python train.py --n_experts=48 --experts_per_token=2 --d_expert=96 --d_shared_expert=128 --activation="swiglu" --moe_layers=[0, 1, 2, 3, 4, 5, 6, 7, 8, 9, 10] --router_score="softmax" --normalize_top_k=true --balance_loss=0.00778 --tie_embeddings=false --lr=0.0018 --seq_len=256
Below are experts of layer 8 (counted from 0) of a mixture-of-experts language model. Rows are named router (the router's row for the expert), gate (a neuron's input weights, with its number), up (a neuron's input weights, with its number), down (a neuron's output weights, with its number) and show model dimensions 0-255. Each number is 128 + 32 x the weight over its row's rms, rounded and kept within 0 to 255.
Before each expert's rows: a language model's description of what the expert responds to. This comes from a sample of Wikipedia text that the model never trained on.

# expert 27
Description: Space before years
router [147 151 170 106 183 129  86 137 135 110 130 193 143  94 117 166 134 142 125 167 106 148  71 167 118 112 139  82 113 145 111  88  50 132 137 101 149 134 130 139 114  83 114 121 132 142 156 131 183  82 118 130 119  92 126 105 123 166 168 116 125  82 140 101 120 166 103  87 109 146 114 177  50 139 110 174 127 161 120 124 159 108 192  87 180 135 108  89 180 122  95 192 115  98  71 142 114 158 118  99  75 124 134 112 127  99 133  94 112 161 101 143 109  65 131 167 178 120 111 103 160 145 129 143 100  85 125 157 100 139 146 131  91 123 105 182 145 160 146 151  91 161 175  93 132 113  96  96 136 132 211 130  64 154 107 115 165  86 114 106 183 116 111  98 151 105 135  82 128 167 159  79 134 151  75 130 123  89 144 111 104 194 113 102 118 144 132  77 194 144 145  76 165 135  72 146  73 136 105 141 113 131 127 163  88  72 138 117 136 115 162 153  83  87 146 147 129 125 194  98 119  93 136  87 102  72 183 164 144 113 122 169  71 138  97  99 164  60  65 126  32 130 185 155 125 177  87 123 137 166 152 137  99 121 131  85]
gate0 [154 123 143 135 129 134 163  93 138 124 174  99 103 106 188 168 167 108 116 131 114 120 152 160 150 142 116 135 156 126 173 202  88 113 148 135 125 149  72 139  76 133 178 160 155  92  94 138 187 191  57 114 146 174 138 138  89  77 168 128 100  82  92 141 115 149 215 109 122 168  97 243 135 124 192 139 122 149 135 124 158 141 112 141 193 142  95  97 151 181 133 131 173 167 114 144  92  59 137 143 160 150 163  80 160 120 132 146 170 125 152 115 148  74  95 106 140 135 171 115 115 134 118  78 165 140 109 158 156 122 132 144 169 163 129 155 116 147  67  93 124  87 136 171 159 158 154 146 119 112  92 114 116 158 146 170 187 146 140  92 169  35  89 101 133  92 129 202 119 181 123  57 175  66  72 119 109 145 110 124 135 126  90 118  96  93 123  88  80 115  87 121 132 106 135 128 149 137  90 156 119  86  95 114 141 144 105  84 169 153  77 129 150 110 179 152 112 149 118 175 165 122 124 113  89  72 167 178 114 151 146 141 142 137 158 171 147 146 147 160 143 151 101 117  98 115  81  95 115 118 119 124 146 133 165 176]
up0 [137 158 175  58 145 156 134  96 132 109 151 114 150 166 184 124 116 103 138  76 101 104 125 127 142 112  83 131 116 123 137  93  89 189 137 121 153 121 156 122 116 156 118 125 108 146  81 128 117 104  89 171 114 156 164 132  65  91 125  70 128 128 119  88  92 145 105  91 175 108  68 180 130 135  97 161 156 210 131 124 144 150 124 117 127 121 142 137 155 148 155 165 164 121 108 155 119 156 127 146 134 111 178 124 210 130 121 140 154 164 132 109 121 184 121 136  61 100 128 104 126 164 149  91 172 119  94 102 126 106 138 164  90 103 173 115 116 129  82 108 218 144 131 140 106 126 139 155 152 162  97 114 148 133 122 175 169 172 147 101 163  83 130 160  70  43 156 146  69 132  43  93 122 130 111 141 111  80 133 173 122 146 181 110  77 146 127  86 134 147  87 122 120 120  63  78 183 137 128 129  86 151  93 151 151 143 146 134 168 107  50 134 151  51  93  68  85  72 142 116 128 150 185 120 130 150 117 208  84 174 112 116 129 195 119 106 148  88 117 133  97 165 119 111 155 102  95 168 184 151 126 120  88  92 185 125]
down0 [184 127 169 173 155 138 162 117 102 123 181 140 214 168 126 124 138  43 125 169  99 112 154 164  97 137 127 156 121  89 108 159 119 157 121 188 128 137 126 156 131 127 127  73  68 163 119 127  79 143 123  90 140 130 159 143 131 125  91  43 166  95 133 101 110 158 100 104 108 158 142 126 105  95 120  91  80 133 149 147 172 102 103 159 125 138 125 134 134 141 144 179 104 147 104  85 107 125 134  52 131 137 159  94 113 171 144 151 152 111 128 188 115 140 108 180  92 139 123  77 135 149 128 116 123  98 199 157 123  98 145  68 184 185 157 161 145 167 110 103 122 136 104 123 126  32 174 130 135 129 156 177 150 107 118 160 134 106 172  57 121 212 125  95 116 137 162 172  69 200 141 112 179 144 144 101 171 130  80  79 125 103  84 155 141 164 172 164 152 124 195 110 142 145 158 161 190 140 115 153 151 118  96 151 115 115 104 156 148 133 163 223 159 137 141 145 145 136 113 133 104  93 188  76 147 165 153 117 145 153 116  85 124 130 127 131 150 121 159 136  97 147 166 216 145 164 156  96 114 132 108 151 127  96  97 137]

# expert 28
Description: Verbs after subjects
router [159 152 168 122 143 150  30 138 134 121  74 182  75 150 110 183 126 158 176 141  66 174  98 164 114 111 135 140 129 150  91 112  51 147  95  60 128 156 124 182 126  94 114 134 130 131 155 109 185  72 133 123 159  98 101 167 107 156 138 130 104  55  77 122 160 124 131  98  91 122 101 161 115  78 120 134 138 200  85 145 120 131 144  94 189 155 108  73 159  78  95 201 145 115 126 171 149 113 153 178  77 107 148 162 121 110 162  73 106 111 138  90  90  89 181 148 133 158 107 123 109 138 118 144  90 100 120 156 112 115 188 112 100 195 109 152 159 123 166 115 102 148 164 135 118 167  99 102 161 114 157 120 126 123  77 135 148  99 136  73 175 128  68 151 105 110  88  76 130 176 132 103 151 165  86 117 152 123 183 131  75 129 122  97 106 103  81 124 155 180  96 104 159 191 126  98  88 102  72 167 144 109 153 111  87 130 158 131 131 102 125 137 107 141 135 183 141  83 182  78  92 152  87 124 107  95 160 154 116 130 137 168 106  90 154 122 149  98  99 132  90 165 112 141  88 117 110 207 152 149 154 105 109 130 123  92]
gate0 [163  93 178 138 131 140  91 154 231 123  83 182 130 134 120 133 147 126 166 185  60 137  76 131  74 109 134 161 162 134 122 162 120  97 108 140 115 149 121  90 141 110 171  88 121 138 182 135 143 114  84 101 150 189 126 173 118  58 121 141  67 124  73 161 136  93 170 115 184 105 189 113  84  72  94 139 159 137  88 114 134 111 181  69  80 127 120 144 139 126 166 203 147  72 117 136 163  70  99 203 156 101 179 134 110 175 140  76 153  90 114 100  88 129 174 108  93 161 117  71 108 143 119 145 117 136 143 151 124 129 129 155 112 129 126  85 144 105 124 125  83 109  71 138 119 137 107 105 136  68 140 100 148  83  94 145 154 163 136  69  70 146 158 132  98 149 117 121 177 127 112 140 108 121 146 115 104 170 160 150 144 108 137 119 160 146  85  94 157 150  80 109 165 168 148 149  79  95  66 203 141 152  71  82 116  85 144 118 136 135 145  95 174 102 118 151 118 126 120  87 158 172  87 138  51 112 105  99 167 104 140 159 110  94 134 171 159 104 170  96  90 101 124 150 110 104 112 151 149 130 116 127 112 182 114 142]
up0 [174 182 180 119 131 163 113 172 130 200 128  68 168 117 173 164 109 145 175 162  59 176  95 124 161 138 172 123 182 148 104 122  99 160 130 117 104 144 154 133 112 193 133 163 145 122 156 176 111 120 127 129 134 111 137 108 132 127 162 114 150 156 173 120 109  56 149 104 113 139 169 127 157 169 154  67 115 140 178 110 113 103 155  99 140  97 153  63  72 110 128  88 113 145 127 114 119 159 133 115 125 149 144 137 131 138  99 136 107 191 118 137 150 162 127 153 105 126 184  84 166 172 176 125 139 122  95 132 110 138 155  85  80 186 107 138 119 154 160 154 156 125 169 147  74 149 102 138 190 127  74 117 127 157 124 156 139 128 117 132 145 142 169 155 121 110  99 142 164 124 165 161 131  55 172 142 115 150  66 119 206 143 114 110 176 121 179 170  97 124 140 155 133 127  86 163 173 159 137 183  96 115 156 158 201 110 223 143 187  97 184 108  67 128  93 122 155 114 144 177 109 143 126 125 104 169 151 195 129 120 102  92 140 137 156 101  88 113  97 112 142 132  92  75 203 118 138 115  99 174 119 170  89  84 109  62]
down0 [ 72 121 200 140 150 112 162 168  96  74 113  52 142 159 129 132 131 112 139 145 195  94 134 129 125 138 118 105  53 122 146 114 200  99 144 115 103  97 161  77 111  95  91 105  92 117 160 128 120 120 122 135 151 156 128 106 126 142 140 156 158 180  96  77 176 118  90 145 137  79 116 160 184 141 124 143  92  98 125 151 105 144 108 144 113 124 140  80 107 103  91 123 120 129 100 170 167 183 144 137 121 116 208 155 135 125 103  93 130 135 131 177 120 181 117 150 193 129 153 125  91 134  69 152 130 182 112 188 210 117 152 207 134 164 108  88 129 138 137 177 124 128 152 107 125  84 115 151 166 186  95 151  88 147 166 126 119  93  95 101 148 230 143 149 168  74 142 141  97 138 122  80 116 196 153 147 155 123 150 116 174 160 227 155 124  99 121 128 144  64 159 133 162 123 132 104 106  94 159 142 131 184 106 144  97 122  98 160  93 129 131 173 149 105 155 145 116 134 109 169 116  84  80 115 151 140 111 132  76  72  77  98 106 128 128 162 157  94 108  89 149 125 170 169 117 107 114 132 166  48 139 127 111 100 158  95]

# expert 18
Description: Section breaks and openers
router [149 149 167 101 156 138  53  73 140 126 147 175  89 134  91 148 190 182 171 121 106 140 161 175 117 121  91 139  97  89 132 128  50 137 103 115 135 118 120 158 143  96  83 138 193 171 178 120 142 110  90 112  66 104 104 128 143 132 149 158 111  68 118 158 120 127  91 115  79 147  79 209 100  92 103 150 188 161  94 137 163 104 133 121 194 145 117  73 147 143 156 121 158  76 115 144 103 106 164 121 121  80 148 167 161 112 161 124  76 170 150 126 139 106 140 151 185 104 127 126 102 105 129 158 110 112 115 162 162 156 118 109 131  97 134 118 151 150 126 147  96 131 169  79 124 125 112 125 169 136 189 113 134 167  87 123 154  98 153 123 139 139  72 130  74 148 117 104 180 157 148  58 173 183  91 149 140 107 130 103 100 152 132  90  78 106  89 113 166 147 109 139 128 109 109 102 122 135 142 118 112  87 131 173  67 129 134 130 118  83 164 148  72 130 138  98 116 110 179  77 102 111  88 115  80  92 193 163 101 106  74 164 114 135  76  54 106 113  53 103  60 165 170 184 107 162 124 142 138 125 174 156  98 163 140  77]
gate0 [113 104 139 139 160 166 209 201  76 121 171 218 118 136 171 112 133 129 161 125 107 115 133 135 154 157 126 152 115 140 136 108 137 159 171 148 114 151  89 121 107 169 145  67 141 163 182 180 139 151 142 104 142 133 103  68 146 129 168  86 129 150  81 158 118  92 139 179 111 125 153 161 135  93 147 127 171  90 123  80 126 124  82 150  70 151 147 138 118 126 134 159 151 139  88  90  90 129 156 108 150 149 142 196 160 142 151 148 188 143 146 109 148 107 112 159 125  97 141 110 126 182  98 121 136 185  83 148 168 148 129 104 103 123 108 142  93 129 134 125 121 152 121  93  91 121 136 173 183  96 135  94  37 107 128 142  98 191 101 118  93 143 178 173 107  78 164 123 135 141 110 148  95 148  81 129 153 143 131 158  68 207 159 134 148 101 109  91 119 127 187 104 101 130 169 190 119 128 119 141 194  60 123 190 170 205 115 159 154 158 104 128  94 182 116  81 117 118 158 132 122 148  75 146  95 139 159  74 122 129 162 140 122 154 127  80 111 100  97  80  24 110 127 168 150 132 157 151 103  54 115 151 123 128 130 140]
up0 [ 98 171 113 123  90 158  53  57 105 159 127  43  79 124  74 174 134 188 135 117 131 144 112 144 135 113 140 132 157 129 133 157 141 113  88 124 170 141  80  86 150 119  80 148 120 171 133 174  64 141 121 140  91  85 115 158 121 194  94 129 130 157 124  85 141 131 160  53 164 101 127 126 137 135 123 139 153  84 142 120 184 137 137  90 151 123 110 139 121 185 153  97 133 160 149 119 103  91  83  89 164 130  98 115 103  51 129 119 134 154  95 186 102 128  74  75 123 174 139 132 127 159 178 152 135 149 149 160 118 133 162 167 107 177 140 169 103 117 122 186 126  90 105 149 172 150 125 116  58  77  97 161 169 153 177 158 141 144 148 126 183  87 167  58 154 119 111  96  77 160 157  90 150 138 126 133  96  97 131 140 201 107 110 155  83 142 144 145  92 141 141 170 151 146 106 139 109 121 136 165 103 145 156 136 165  82 113  82 113  85 234 132 153 103 129 196 131 130 143 111 153 110 152 139  90 105 103 143 122 129 141 115 115 136 117  56 108 158 166 194 198 111  86 142 136 109 135 128 130 132 173 122  83  95 113 191]
down0 [113  35 135 165  82 181 162  80  57 100 169 122 164  99  81 143 134 162 182  68  55 153  79  83 142 136 106 138 129 121 137 110 114 173  77  86 157 127 129 121 100 133 123 156 108 122 124 105  68 143 115 147 115 113 113 111 135 167 127 162 110 132 120 142 167 159  97 133 115 130  98 113 142 100 145 113 122 136 108 149 172  72  89 142 166 153 100 126 116 101 165 107 133 150 116 167  87  93 159  95 124 122 129 201  88 153 172 112 108 182 136  83 181 152  79 142 130 129 125 162 191  92 116 127 128 122 169 173 128 133  89 154  74  94 211  90  96 122 199 144  92 101 111  90 134 144 101  96 106 174 162 152 121 123 109 117 114 149  99 123 122  89  69 148  80 146 103 138 164 168 123 130  60 151 118 194 125 118 107 127 186 106  97 109 163 143 167 127 197 114 157 133 152 143 177 124 164 101 175 112  99 180 153 171 190 126 142 119  91 123 102 175 167 146 174 170  87 142  73 142 141 139 149 134 118 145 142 124  85 184 145  68 137 102 167 144 130 121 141 122 132 170 131 129 137  77  60 121 135 127 198 118 134  96 174  79]